From a checkpoint of a small mixture-of-experts model trained on Wikipedia: 576 SwiGLU neurons an expert, 404M tokens.
Below are experts of layer 5 (counted from 0) of a mixture-of-experts language model. Rows are named router (the router's row for the expert), gate (a neuron's input weights, with its number), up (a neuron's input weights, with its number), down (a neuron's output weights, with its number) and show model dimensions 0-63. Each number is 500 + 40 x the weight over its row's rms, rounded and kept within 0 to 999. Numbers have three digits each.
Before each expert's rows: "comes before" lists some tokens at least twice as common just after its tokens as in all text. This comes from a sample of Wikipedia text that the model never trained on. Tokens count by the router's weight.

# expert 9
comes before: " to", " in", " the", " by", " and", " as"
router:498544499561463543465420530520549533528478520504532493508475536534540501497553561471514472423467455543485526511571561480517489534558536433463498505545481521523415458479474481466522443485474485
gate1:476492551469442432493543446485456539459454509472492486483526485560535509493453530429537537516567475515461495482501526501482410582480562584507494475566558401523523566525496508518422486556484430
up1:478487474550499488520485528472507446481526434531470512494562512479439465506502574439519503510458480507494487443509555521487483541395536479475473469525517500464493540525434447495528523523535538
down1:509471539491534534451469521479505452542507510467476556497563483445593513499451433494555515494430470462424493507443447553496476499487602456486464491462483453499520476509550517527497405486490516
gate2:495531535576441435520503535503498470538575506534571448490559480514478500518445493520486462471476506421489513465496553494557461464557501509476477535524531486479497453472513507500463441506490464
up2:455487543492485504495507532493488513489535522481519462450445522515551500469458518500457530546529475516532454497591439477473499445473498499468431493551404442547546523512546489510548523587436501
down2:403476559474518550502457587529536491523501578507536495518530574449529498542521485460511447447548530491494499509485523530580577465463502508442419512523440449545509546493506564502511510483419563
gate3:496468467415502473473428518428536506412494451449558446439455459389525422452480486495514502477496556469516530559539454510487467543476570495421515465487523540473487458459373394462503535508541471
up3:476506480544459497483520494452543536501521463440439497472482463491599505524440447448538485519487437505475558493558479535524439569499519478464474465458489541479562510522419511564542439463535467
down3:565607467504504445512537481440510557455452494457565439525465551495535516518493538537538478530479465495537519521525453518468476577498525504545568452466503499535505510518513535416408502551481504

# expert 6
comes before: "1", "2", "9", "0", "8", "6"
router:509467533559478534494424493507495550530517580455518552524462504543518483481491512474472510511496530496519474535497519480544464518571488490488452598393479537463476532471426523518495522399463551
gate1:470505485452525500485535449458519556442424456542592517473520539488518450445534490507522558532590428504575486523582498452530432509483532514534516535561451500541564429504613502404480487487536513
up1:550513527496498513475515477516508512488475554439562514518562520515457514467523371494518515600550480478477494494595495542479447468511458552547517464529500483477495464527435500495512487551543516
down1:512493505537494425499491581574459471456523476413434538427530452529457485531417441499524502410506557515513482493466533601554469522452479507516519447475517485547499506495446496496546535476473470
gate2:490582477532477464535478520456463465528534533502523460492476466533527497495553478490510553479438554495486504500478516506467606566525552509555477472553566534437476468486425496516457551496450469
up2:536523506557468543522503548523512503545527469435540524452514482524545516493453548516520456510547539616527506484510488559540580536583523497551460487542470473452530417456458481479530508515511575
down2:524552504536498581498529473560466506499466504473522486520509532500491507505536459563473492458498427430454542470488500504544585488482525440437488529504534491522516496492560505496499496576449563
gate3:484441467473416514510448490518454446507471460527511507441508549522526522438517537518499483482572545579438510523588457525509512553568511505551515547447557506505534491515516507485450519510500521
up3:504565549487533536479516494475537467490456409518553463532515493537539498559509458497560514479430481592435455472495495444494492487493469518474457525526443466501496536513471546549477537553579563
down3:469462493525513530494491557519533470500437491567501505555516530448500457502517503461404475496451452532569562506532527568495492488478488412413434481575438583525507491488534544541537540532490533

# expert 5
comes before: " ", " United", " •", "\n", " P", " Country"
router:519555489536483523539405488502449506528534550458517458508439557564468526472506508491546482493518469460476517529523515552498452532578554522452463590441507507438503464419512381510516483424528474
gate1:538473427558540500602440471455515437524428498522476546464496531496510500453552461489480468526537566537470547576467526484499381524492458486529568543470465480552466540486515498538500558447476487
up1:478515527523534502578433496497542529503498491525493499436507529514512493483568548447478383471580454512500502507505538559476450461501471497449511553502496493446539509470502475515479544424477590
down1:488551431442466515501522512454503529435490470489487501573479483466462598552482527529469525498498534577455511467509510533492515554458485415468377443495441555478444477508548484482483568475501481
gate2:496543509526526570498459506533451519551556587529492470569521538486472528435492557469459558564558430555406480563515500566540479531525532502537514524527446465461447564488470511513482442541503453
up2:403481553542510490513483472454434553432484601483463478480514482552448510523518611514487525475420548529447466525467464561517457513504504541508535507477509494499478504498469538464504545548505442
down2:492518564510495501494468510524449566492517439501492569549478496492574502541568441462473473478562547472455439536494422439532488427543521514540450519453465491489528481506511428518471445512478442
gate3:479536437505473468494432530525537463531492497501523513544485501482451523454454528541530549558523501511527556471500463514531562571581588432505460504451450555585462520503539428491503500493482577
up3:490542553556410463463464472480556430532536488468550462524488504507512425412486505501461515535500536431524502533532579463478524546492525440529498532555475511483566514478497500602485521565504416
down3:432477472461511614531538524484485517448548522552494472498502487404486542561512502509471546510489462551448494501458596483475474504552519485533495464464491515447545437560475523462507502501521498

# expert 8
comes before: " of", ",", " was", " in", ".\n\n", " and"
router:554540539595478502531464513463540517487494538550544476552540492524540420505534544479534510559519470523519475588457499542498491519552453523412492546561501497535471477501424478462489433437403505
gate1:485497525533514574468457506533566471479462497474508478481477430423522467482584531388532498526531468467460498488548426518550487445513488529470526478524511509504435463529533493504410424468496454
up1:548497509501451452550506505548464447503506403461509476484516478466522470498463475415527450448504524578447472513508521572485483555496498509493540475547512527482441530512502481448502500493517477
down1:454497562486495442440435465554508403503545468436480444517493437604489533492431559506485530483458472450463526466536452429431526573506504482499576508526438525575449552456500545452481483475480519
gate2:473490501566422525556495509494555455509498556490542434473502428561476463490534527543482508540453575494513501495522531471558472479521418536528503579506520508577513483432499528466504447588528526
up2:450502498535509439467511495524534547517509511556465496503463523430459484458513518518527444517442532484498504503488475542516442513419497438506453507498511534545421432553460564442494565537581506
down2:458482493505467426540520502400469459510533467515497457458542499508503514564479543433458490495560547488445558431499445512540542520523541506534518527492522518483511452467443432542543467557547504
gate3:487542526458557486565447458407500486523458529559501425452524528527443412504449583448530523455472506559478456471557561515524483547466507580483492508507507497524540501485476503454523578535472529
up3:466445472517531520547518512459572479497487470495570583591513518433571488382443582453425495549471484504540515522462549492525488492547497459443464435506449478527490527461485516495471559512515479
down3:541488439526486500581513585467544630478523470472401556514539591518471506601557546501545458471443603501546579489536537528492463565511481405553563471508469545546496410504516461520486528518525516

# expert 2
comes before: "-", "|", "==", "The", "===", " The"
router:455479498549495534535487540513520524489508542421456489476465562506504468554511567477492526505550461517545531495503568546495479570522466501432402571469473536486462488505479506505507451447449492
gate1:479506520534517540573519483494503541481498460475475474499517560508518523544504479515480541451482554557436473497445552498505525431487539484517502570567465521477457537548486425496486446506530466
up1:509462492507467444443483481474502483493507489513476488553502477477486519444496519550529479508516498453522550494525454547508533471381536502494502557461513595518504514528482499514460496580491545
down1:492515552481529500550518485500443582499473520469480491520521491519509486490471531543423446447552501472464432498548507507464528487472459526569496508471455504461520483523453464449521507520529459
gate2:475475456451507422458538561484562466512459496495516417511484556461511494489598498432499559460515485576472469494501576436467514514562484599510511512470534568498513489532488474401514464538479542
up2:501568540437471406523542519557578486511470476506500515499471444461433533484483550447413504477501482521508482505462509478540451470461398523536491491548492492468513473457565499514461553455592504
down2:482439556512554570564487473481508532595500497510550523509552503543523505531547502483540461496482616423500540487502516500507510507554516517479570541512412493514474437506516529534496523489483486
gate3:469484463451514457489447500547524482498462481520474517524425512416554515524453486491474476478517599539438505563491506509525511555457517465444446532491495552489549533502509484513523535421453462
up3:520525615479532514576516542545515516486466486488531520486473506434562516486523469453477498493577475467480463554486489555490562516487492459450465420530492470455534515510497513488474486497549538
down3:489521499477437501439448502477450552508622498447523501505447455547489470520443470506505455501450515563492407499491536384461536503543469522533440483502503504485528465526504457506455465520555469

# expert 3
comes before: "0", " |", ".", "5", "9", "4"
router:453520515517410501504467506511496512516526549518512488492506512565524467473517508463547570489485458544534518530512553481509424516541448534449369595522472505491446514527485477434553546439492501
gate1:510533575413459574509511499485469527499441524502524554515477427493476459512504505504436502551424461529505504493578504580566521499448500492522551461523524471492564525508533514430490524523438540
up1:571514447482505489475490455509499543457531462538527420473513522508489483488467492505507420486524506543425473463420528469445490501639512476554447478466425543431478551468496471545517492495463439
down1:466478467526489359577516468458512500463602434456567522505486506444502477526502465538475537457468502474445482458494513474500495596460482447526533540512476540519580480506523445514500463468432505
gate2:531490500479527467479501485402505460529503455515481481523495503476507446481477441536491563528495498602423556515515475514486505567507446479505472457545479568507526459516447490478563532488513569
up2:537502460468454548525599522444500516476489537428499502453503489519494538535521504533494487480519373510625575552505444448513457460452541549510497527485518543478480493593530518574518415439494512
down2:492518493542495496474539514597467463479526475433619535524530470441476605439491542510555480515460459430527534481518527429486530492459447438471445501503483461435565476574458468428491496494499489
gate3:509562447561452493468511464484479498554575505430509547530495604513475415458468488513509525469488514496543483470501549552590487503443533482516398467577519509531530479474496505572465476560534527
up3:541511456516486496548510533515478571544522419474505496498472537506483478550475508505562540457502602483520517545515488476515474546505533458515438473504480467510515406473479592595565529458518478
down3:577438490465474496535477495498458547524474543530463546540512478521576481449486451531531496476436473487471443531504456517503519521462525430543397561432483525500519491510462505514556527481501480

# expert 0
comes before: " the", " a", " his", " an", " its", " their"
router:496476464529457487508440500530497535526546574517516543460506547499489525467501520473534535401514496475501478547594570518506459533571454512463510581447487464474460475397452492538488464424467506
gate1:476419486465519505532452404525504503460465545525449518495502506463489474581437573557497448512536494518441487453534558497448507498461451475462431490481546497534488529439468475460456474468406476
up1:469565558458500526541508590434510548509473469554535501502501569542471454474512444495522526462454566501521486481456518526552509512596551440497580487470521468508535465543535490477523522504551502
down1:499489558453502552492503517444543487505456477438556537569435526546498482515561470501470552452445520518511449520430524528469516513464564509580454511406482580489426425503496571526489554493558442
gate2:512498440517541503452465527493444504413541480456444517529488490498536459457540530503529516476538471556478433542550448546497417496558502512459497562546456542519478550535474449423496583544564530
up2:526454500509510473465525541528494488491498510450467472523587503561447505464541474444477451548514489540526592473464519614510473490528528453480555486530467491487475561545490507410472507490509508
down2:444455479460474513498521495489429472425473444468499435491452555506514519434497460479457504537496434510516564475508456526520446507484456446499400501455455404545434498537543499464506464541537627
gate3:581516500508489497563452458446549513511490470491445541521484470466498460460411533565538539485450499468553513574520546498553454461510511520537480468508480458447488487506546551440556555478481508
up3:453507469518465488491481477496599436521525505409490589509532492477474475557488516512583428537484561519512552594461483505462507542492535482505524472482474498490504496474523495471550518555530501
down3:498418467466495500477509432490550529467477434474431528488489554484479438516545527510452450477463436494529542492554490484560560423538561543513380483507460418480533471503545514461524483521526500

# expert 1
comes before: " ", " —", " −", " \"", " A", " +"
router:495532487540494453534427493471483471532516571554513499498476515559508390453513585479469519437505522498492504506484502520509469498537530487472416573487497537475469497448465427450473496506485497
gate1:539459474473544544574521497493477550516566598478474560422539468458463473457470487469492520445499468477453415490566481537557501494518500530510484492551463493461521435466494504606500526429538473
up1:535479536497506492488530484501502505526517492543507501532530525498470357498482475572489441538489525403562513512471512595445509418513513491480542463433547502494489527540527519441498476557435478
down1:500452492445579509502572451533518413582447510565514450493508492587517502515557561489475480501499560505496558491460513562524446497525429522471542451502489520492444480480444527582548480459463475
gate2:533509506464437497492467464410527488511541501508435566511510491568430502486538484484511568520517419514513510451488470504482385532497467460486473476533541540400496452484492457533500540465509465
up2:488495516513529480538518511500489569579591584500531554493519443486502457484517475546539519432510490468528498488482491517496555450485436491435408519475553507542546541447470561384436552525459449
down2:431473488513491445489522554487507466467565542478479512464528522509456477604508496536477529555446514516522506528461546522538491534477517437523503516577411460551489451478521536412471466518521511
gate3:505555438470495560580577502568490497513554499505435530455497500528534402466529548417526542464572548496493492491476526478571469493515447531532507462516459495517534468557489556495492478498463469
up3:608485545523535465496489492490536490490470493494499489489505535428527524515482523563454473533471461511506518498420499530475545556492543469519528512527506510488441476484433489536551552421497448
down3:512495560407534527507468528510472530443527468480514492467494512501496494478510491487505553494430474383437495509502482444493435417579465494555536501536476505504494482510516465491490503452518457

# expert 10
comes before: " |", " (", ")", " |\n", "%", "3"
router:485545500629537515555457485491601522566498545518455441500478509508539452505477489438522520484486495469497552473576511477468543565532515471557409585491496532477481456483395430479489509472532533
gate1:487466456492559492525500522481451461506542480454574391498541506484506436487467462473516460503539550438609471415494563505515527519445532439567478497466473551491514455463491477548497465506473513
up1:511498465450472559467459503451522498558521529567457502472513448545455534374492548570481527516467568484515506535491474516491495531510536509481524573461512443529483566447507440491428595467541480
down1:461619494482521451547429512480546527470543552528500518501462500503463517491428524490481472495559508553583479472486500513581431521571513483510463531519528481455478521563555498530539482584509547
gate2:534553438533492502529559529516539491495508487493483475466538531517532481505476489612461495547525470469559481502464435584526458494548488498513422498412502525474448457519477462499504570517427476
up2:517511508556460467491526498542490462521472497548464519546560479433557466492411499494592467550509450478451502547469473499443488502483563437471486494453490500540544511520528489460561496568477535
down2:480428534474474497509563504505443509505554532585472431455493561504465422548507481516490499477548513475533500547506575586507491528544490460625558449576466512520590540521496528526417473553531428
gate3:544486479520506440553544438544530553513533449506514573497462556462548414514548510510488458490561519499504589492491482532546466508553509585499518460492548502569421442511488536503422512456503477
up3:497490480477509517539470498462493536395478500428434488506575469535480545449537527539460520472560509470491545501533544396477537529440584475457538506493497386539524465488513518473542505531592504
down3:511489473521516482486486554576505495478430494459468461513427553521476489454461548459492479535415534498578488521489538611493506446555507494543444493473449482538522506546527586480603532552511515